Experts of a small language model.
Size: vocabulary 8192, 43.2M parameters.
Experts: 128 experts in each of 9 layers, 4 picks a token, a sigmoid router.
Training: a variant of SOAP for the experts, 5509 steps.
Below are experts of layer 3 (counted from 0) of a mixture-of-experts language model. Rows are named router (the router's row for the expert), gate (a neuron's input weights, with its number), up (a neuron's input weights, with its number) and show model dimensions 0-223. Each number is 128 + 32 x the weight over its row's rms, rounded and kept within 0 to 255.
Before each expert's rows: a language model's description of what the expert responds to. This comes from a sample of Wikipedia text that the model never trained on.

# expert 29
Description: Middle and early pieces of non-English personal and place names, often South Asian, Arabic, Central Asian or Japanese, such as Kh, iy, Abd, Kam.
router [135 140 191 126 102 138 105 127 111 136 120 124 172 166  79 110  86 127 149 174  56 134 110 126 116 135 125 148  91 104 107 117 184 149  82  81 123 139 136 125 114 141 134  84 123  84 136  74 146 150 111 113 164 124 144 163  59  91  83 148 131 126 141 170 156  70 112 108  90 110 105 125 134 107 107  92 161 134 112  88  38 192  99 100 122 158  99 125 183 175 115  77 109 138 148 175 138 112 177 102 102 182 115 147  83 151 150 220 158 111 123 117 108 147 121 137 178  96 161 145 158 160 110 119 134 113  99 118 164 116 115 111  75  87 114 150  81 166 171 150 116 121  70  82 162 108 103 188  92 161  68 131  95 104  99 118  54 165 131 112 136 134  57 113 123 121 123 125 182 180 151 159 172 116 154  67  58  95 114 101 161 116 117 173 165 201 140 123 125 115 140 144 169 153 122 139 101 174 125 136  90 147 108 104 148 121 155 119  64 156 122 130 205 180 128 157 130  76 129 111  91 143 136 149]
gate0 [ 92 146 117 170  74 149 167 201 113 129 116 186 134 175 165 115 128  81 101 137 133 147 170 120 130 131 115  67 124  75 161 145 117  60 101 105  98 126 144 177 132 170 136 145 128 103 108 151 119 114 132 129 160 158  93 144 109  94 118 136 193 123 136 126 128 129 119 158  99 115  66 138  85 106  73 167 177 152 119 107  78  50 173  65 180 111 118 109 137 180 152 144 150 134 148 170 163 116 110 237 142  83  88 152 165 122 176 126  75 101 131 158 123 144  97 150 123 147 175 101 176 150 199 165 158 133 122 126 125  85 187 179 122 109 146  79 164 125 106 117 104 150 103 160 131 114  83 129 142 124 176 126 133  84 127 122 158 182 124 148 168  99 139 167 151  87 122 148  90  87 126 163 149 119 148 115  44 124 166 193  78  82 119 151 137 154 139 151  64 136 123 163 162 117 149  96  50 134 145 136 115 171 150  83 109 135 166 121 120 139 101 113 110 117 135 145 207 118  99 118 128 154 160 130]
up0 [ 66 195 123 151 124 212 138 146 128 158 113 148 109 117 144 124 119 145  39 133 113 147 157 111 127  94  62  93 139 107 192 164 108  96  78 113  72 159 134 177 161 149 145 104 103  93 129 155 149 121 141 169 148 148  97 113 138 107  91 119 134 132 168 108  95 174 162 110  95 165  77 142 140 114  87 102 220 172 138 136 132  98 142 101 127 100 109 114 151 153 131 119 132 149 132 167 130 125 129 184 108  85 147 148 104 131 169 102 119  90 159 126 106 104 112 130 181 138 118  63 168 168 161 181 137 124 121 100 130 131 227 161 140 108 147 149 142 168 133 130 106 146 109 145 139 126 119 155 129 136 117 159 166  95 135 118 132 185 132 122 122  61 103 152 152  88 201 106  83 152  90 153 173 176  84 109  52 120 140 200 121 132 123 119 152 130 147 161  74 161 126  94 152 126 142 122  88 106 112 124 177 185 184  91 148 130 198 167 113 147 150 105 160 116 160 153 189  98 122  56 123 176 145 167]
gate1 [ 96 112 134 124 156 138 120 100 135 121 125 148 134 128 146  76 126 185 160 132 105  92  70 157  95 136 106  58 166  84 148 118 168 166  51 110 162 125 129 131 136  98 185  67 154 113 118 115  89 117 115 157 125 123 152 140 112 143 136 134 152  77  97  75 138 140 156  54 112 162 142 112  91 148  73 124 156  75  98  87 131 128 125 141 107  76  76 134 126 159 133  83 158 127 149 112 101 157 134 139 121 127 111 116 155 137 139 174 113 165 160 105  90 101 145  83  91 146 147 126 130  58 141  96 146 120 166 155 140 122 147 136  78 125 132 159 130 211 135 145 140 210 126  82 135 110 149 149 123 138  65  62 144 128 165 170 137 123 199 104 165 124 169  81  99 189 132 131 113 117 127 125 118 144 125  94 108 100 161 162 100 103 185 122 136 202  71 114 141  85  53 174 109 108 139 156 145 116 160 227 147  79 175 100 118 124 165 145 137 104 136  96 192 105 157 139  88  83 172 112  90  76 110 172]
up1 [ 77 124 135 122 133  89 143 159  87 137 117  91 139 218 143  76 212 115 105  97 118 133 144  85  77  73 126  79 165 139  52 116 152 141 195  79  93 161 172 151 128 145  62 121 169 100  84 174  63 137 155 191 139 135 136 127 138  96 124 153 123 105  91  74  90 108 128 139 110  79  85 101 135 160 156 150 181 141 155 161 131 113 156 131 113 157 169 100 113 141 108 107 132  93 147  98 112 182 139 120  94  46 180  65  83  79  70  68 135 122 130 151 105 118 141  77 120 100 138  97 136 147  96  57 120 148 127 113 108 138 209  83 121 120 171 127 137  97  97 158 132 136 147 156  88  77 128 128 167 142  94  78 130  84 114 157 117 100  75 135 156 137 130  94 129 157 140 130  76 100  87  71 135 111 131 149  98  93  54 132 126 105  99 151 128  94 129 128 166 176 111 178 158 140 119 126 117 159 135 128 111 147 140  96 126 160  93 124 129 191 155 160  92 111 109 123 124 131 127 100 126  92 132 171]
gate2 [ 72 114 174 145 141 128 177 102 112 161  97 117 132 147 114  80  91 118 163 159 105 136 115  90 126 114 143 158 140  64 158 139 133 153 140 131 165  74 100  40 108 108 150 116 183 105  72 105 142 143 107 121 139 147 112 130 167 154 171 130 144 117  85 155 113 157 118 108 128 107 147 136 122 162  90 185  97 155 136  63 133 172 161 157 139 152  82 185 145 131 199 151 123 112 159 187 137 100 141 140 102 157  90  94  90 141 104 131 149 171  87 131 123 103 133 132 144 101 137 193 140 115 104  98 106 142 169 125 115 112 113 133 112 129 114 133 197  74 114 163 115 152 185 157 153  77 132  90 143 160  77  68 123  88  89  48 160  98 173 123 128 132  87 121 197  92 181 105  96 141 117 117 131 154 124  95 162 129  85  98 126 179 215  95 113 156 154 174 119 133 139 103  67 116  87  86 124  85 160 127 109 151 126  59 130 136 113  33  71 118  99 128 118 131 132 174 136 128 148 203 136 137 171 101]
up2 [133 205 112 124  98  82 132 171  91  98 125 144 228 191 107  99 143  94 146 126 106 150 111 120 151 176 120 106 104  81 122 126 117  96 134  85 149  82 169 165 114  79 148  95 135 125 137  91 147 122 153  96 161 170 162 160 177 136 165 153 172  89 128 113 147 119 126 118 112  84  92  70 174 161 123 183 121 149  68 136 142 115 162 206  90 109 108 186  96 161 132 211 158 103 114 109 100  83 137 194 138 110 164 119 144 100 124 137 125 155 135  97 153 153 142 138 149 116 113 138 142 111 145 127 127 191 140 121 157 113 199 101 133 126 106  73 171  60 106 121 139  97 139  71  96 129 115  93 133 145 163  99  91 126 134  93 151 131 144 186 131 100 120 123 171 122 170 150 109 147 100  99 101 206 104  91 131 151  63 142 115 153 220 138 121 136 140 124  50 144 145 180  99 120 113 129 149 100 140 126 171 142 126 110 153  89 138 147 210 137 125 128 122 131 170 205 141 142 148 107 108  91 126 175]
gate3 [112 110 154  77 165 183 180  79 116 181 105 124 105 132  96 112 113 121 101 173 140 111 112  83 106  90 198 146 152 119 130 104 110 140  99 101  85 143 167 100  95 122 121 121 103 134  56 118 109 107 161 106 134 122 118 169 133 107 122 137 123 121 206 141 164 101 133 116  63  93 109  93 129 123 134 102 107 144 134 125  66 150 107 121 171 140  96 171 103 171 104 137 132 117 110 123  81 135 204  90 131 145 140 195 117  94 159 147  94  89 138  93  88 157 160  71 103 110  80 137 152  89 135 158 139 150 121 135 131  86 138 182 139 150 144 176 135 137 173 163 155 172 117 162 126 112  94  89 145 179  96 116 108 139  97 125 160 148 160 144 125  82 178  84 143 121 128  85 161 124 134 172 177  87 149 137 148  72  89 175 127 133 181 124 173  89 118  76 106  67 110 103  72  53 156  55 161 206  88 190 114 154 174  88 189 121 177 111 127 161 100 126 115 104  90 135 110  91 109 100 154 137 177 128]
up3 [117 104 177 107 153 110 181 125 113 122 144  84 103 151 144  79 122 119 107 130 167 117  90 143 115 118 149 139 140 140 113 166 142 155 169 171 127 112 136 181 155 114 138 108 101 155 127 120 121 174 184  98 106 108  98 159 134 156 113 119  93 137  91 115  87 111 186 104 200 171  88  92 147 139 131 145  80 143 138 102  90  78 115 159 112 191  95 164  85 187 126 122 101  87 164 173 113  73 127 166  99 124 143 137  75 161 113 135 210 149 110  90 136 131 129  86 108  88 158  86 103 141 115 112  92 123 124 108 133 102 107 168 109  86 150  85 100 116 101 159 137 151 182 113 117  79 158 123 124 136  86  93 131 153  74 139 113 201 134 187 131 158  87  76 181 145 123  73  54  90 171 197 155 122 135 110 145 108 130 124 137 101 195 127  82 107 114 119 141 138 129 114 198 104 132 121 133 102  71  72 128 160 110  35 155 108 121 118 199 124 114 161 167 145  80 164 120 149 182 141 158 115 180 185]
gate4 [137 144 149 126 154 113  79 111 163 105 137 134 157 146 109 202 146 116 122  77 165 171  96 153  99 140 136 125 163 206 111 162 150 110 111 143 135 132  92 136 124 160 158 147 109 191  94 196  94 133 140  87  86 133 102 174 182 124 194 123 110 163  87 165  94 105 174 145 181  92 150 111 157 103 170 107 152  97 136  36 159 116 117 136 193 102 148 112 104 132 170 158 109 108 126 144 137 141 191 137 135 166 115 160 125 160 140 138  69 120  80 117  97 127 125 137 118 123 148 120 131 124 122 125  91 126  81 101 114 102 131 126  72 102 101 143  82 138 124  84 139  19 110 182 133 108 177 150 181  80 171 151  69 175 195 177 114 143 141 138 155 133 122 126 123 121 119 141 104 124 106 123 140 154  77 156 109  94 112 104 119 108 123 144  54 129 100 135  85 161 142 155 107 106 121 128 207 206 110  87 132  87  75 117 141 123 121 182 176 167 139 123 149 184  96 123 100  99 123 111  86  64 136  84]
up4 [108 100 132 136 121 124 143 100 148 141 215 106  78 143 213 156 145  82 111 131 152 114  68 113 115 130 112  89 149  98 169 115 128 111 170 145 138  87 149 152 142 115  38 149 108 188 118  84 149 137 145 133  90 105 102 113 118  76 125 150 119  88 164 182 137  96 106  70 158 145 132 152 114 115 171 175 140 160 129  97 143 119 115 130 133 118 158  77 135  49 135 105 150 171 124 134 117  82 129 137 121 136 153 131  98  50 179 176 158 157 167  56 137 125 110 115 131 169 153  96 133  63 111 107 109 114 208 122 161 178 190 121 119 204 128 168  60 121 145 156  87 103 149 113 149 152 102 126  95 143 129 113 133 154 122  75 114 147 113 145 121 214 125 136 140 112 168 133  49 107 115 157 149 122 105 152 138 113 145  68 119  70 141 127 128 107 116 108 137 140  83  98 153 125  61 133 107  76 128 138 162 144 143 142 114 113 159 130 180  97  70 112 115 143  93 116 136 172 103 196 183 109 107  85]
gate5 [119 158 126 148  79 105 100  78 133 135 128 163 101 137  88 105 119 162 149 139  94 121  81 104 167 120  98  80  66 152 152 131 171  89 163 129 101  81  41 115 145 146 109  99 183 106 139 204 125 132 104 113 149  89 151 142 130 129 121 125 123 106 133 206 101 119 103 139  67  84 110  80 127 136 119  98 117 145 104 103 102 128 141 147 121 193 103 159 179 121 123 141 122 116 186  85 101 142  96 126 107  85 123 123 125 101 123 106 115 130  77  87 148 136 128 128 123 159 123 160 121 117  32 126 149 110 114 115 119 163 171  79 106 128 129 120 150 149  90 124  93 138  23 146 167 179 141 164 106 177  93 131  56  69 135 111  79  56 145 116 165 147  98  77  78  67 132 174 107 176 104  90 124  92 122 152  57 108 130 136 147 152 151 109 108 155 170 181 159 131  92 170 108 111  83 136  96 136 174 113 146 120 125 189 173 104 134  99  91 143 113  91 150 205 147 102 133 157 134 154 163 161 113 130]
up5 [106 138 140  96  81 139 130  96 111  71 138 109 179 126 164 141 119 142 138  91 146 112  56 140 141 103 165 185 140 120 131 170 158  59  81  88 127 133 152 140 137 130  40 138 135 171 144 156  63  95 132 160 150 111 175 134 136 116  95 139 100  17  77 144  88 142 136 159  72 137 121 150 151 144 145  67 139 186 105  39 140 110 137 142  55 120  71 114 103 106 185 168  99 148  70 114 115 150 104 134 156 173 135  59 131 101 142 178 118  87 130 139  88  61 155 139  83 165 159 167 111 165 184 139 124 146 126 121 165 108 149  98 173 133 110 140 117 102  83 163  95 126 120 184 150 114 150 133 132 157 145  82 136 147 133 111 138 100 159 159 108  91 122 142 109 147 154 106 136  93 123  89 138 142 118 138 127 171 132 135  98 161 164 128  59 131 188  95 173 139 105 130 143 140  95  97 143  81 134 138 107  90 198 130 169 152  77 107 104  93 145 200 142 106 110 177 120 118 137 100 104 113 105 148]
gate6 [114  71 111 147 136 103 116  43 160 120 120 119 136 151 106 126 164 121 106 167  55 145 158 184  95 136 141 105 117  81 167 122 159  99 197 143  55  83  90 146 168 124 186 107 122  60 117 160 133 139 100 105 167 124  65 165 164 111 140 110 146 116 123 179  92 128 136  69 161 143  98 161 101 130  62  99 120 121 129 112 112 139 122  96 131 152 151 176 127 145 117 175 179  99  77 123 143  70 147 159 145  50 102 170  81 128 181 107 105 185  89 172 175 197 110  72 163 124 134 138 131 156 165 156 150  93  63 157 151 146 118 152 139 126 146 108 114  82 104 127 125 104 142 134 119 143 112 163 123 141  96 164  75  67  99  95 131 110 148 112 171 122 103 107 158 136 147 143 138 136  95  75 100 147 159 158 140 174 168 143 101 135 118 128 118 147 147 140 154  82 106 182  78 110  97 130 104 161 176  89  81 218 128  91 122  81 131 102 114 132  90 154 157  95  88  67 158 141 104 139 112 117 159 122]
up6 [105 144 140  86  60  84 128  81 176 169 125 119 142 182 142  57  95 155 142 131  99  55 154 122 101 108  95 129 100 154  99 116 147  99  84 131 135 143  73 108 121 134 157  78 117 128 152 124 137 165 150 145 134 177 166  94 139 163  58  90 142 142 140 139 100 181  90 143 155 132  73 124 130 136  99 157 123  76 146  77 143 154  89 130 113 103 130 192 120 118 178 115 120 140 165 117 118 141 126 182 133 181  85 130 142 141 188 154 173 141 121 146 128 145 115 157 154 171 152 117 109 133 112  82 105 115 109  60  99 122 108 131  79 142  88 136 100 138 116 142 102 149 129 127 132 121 111 153 106 145 156 147 116 143 110  48 144  72 161 153  82 114  33 138 137 149 163 141 181 129 121  89 131 185 128 113 122 145 144 122 150 112  60 130 137 111 178 143 148  51 177  47 105 123  75 182 153 107 166 165  45 146 154 189 150 181 160  89 150  87  62 103 156 126 132 124 115  93 108 145 104 138 106 166]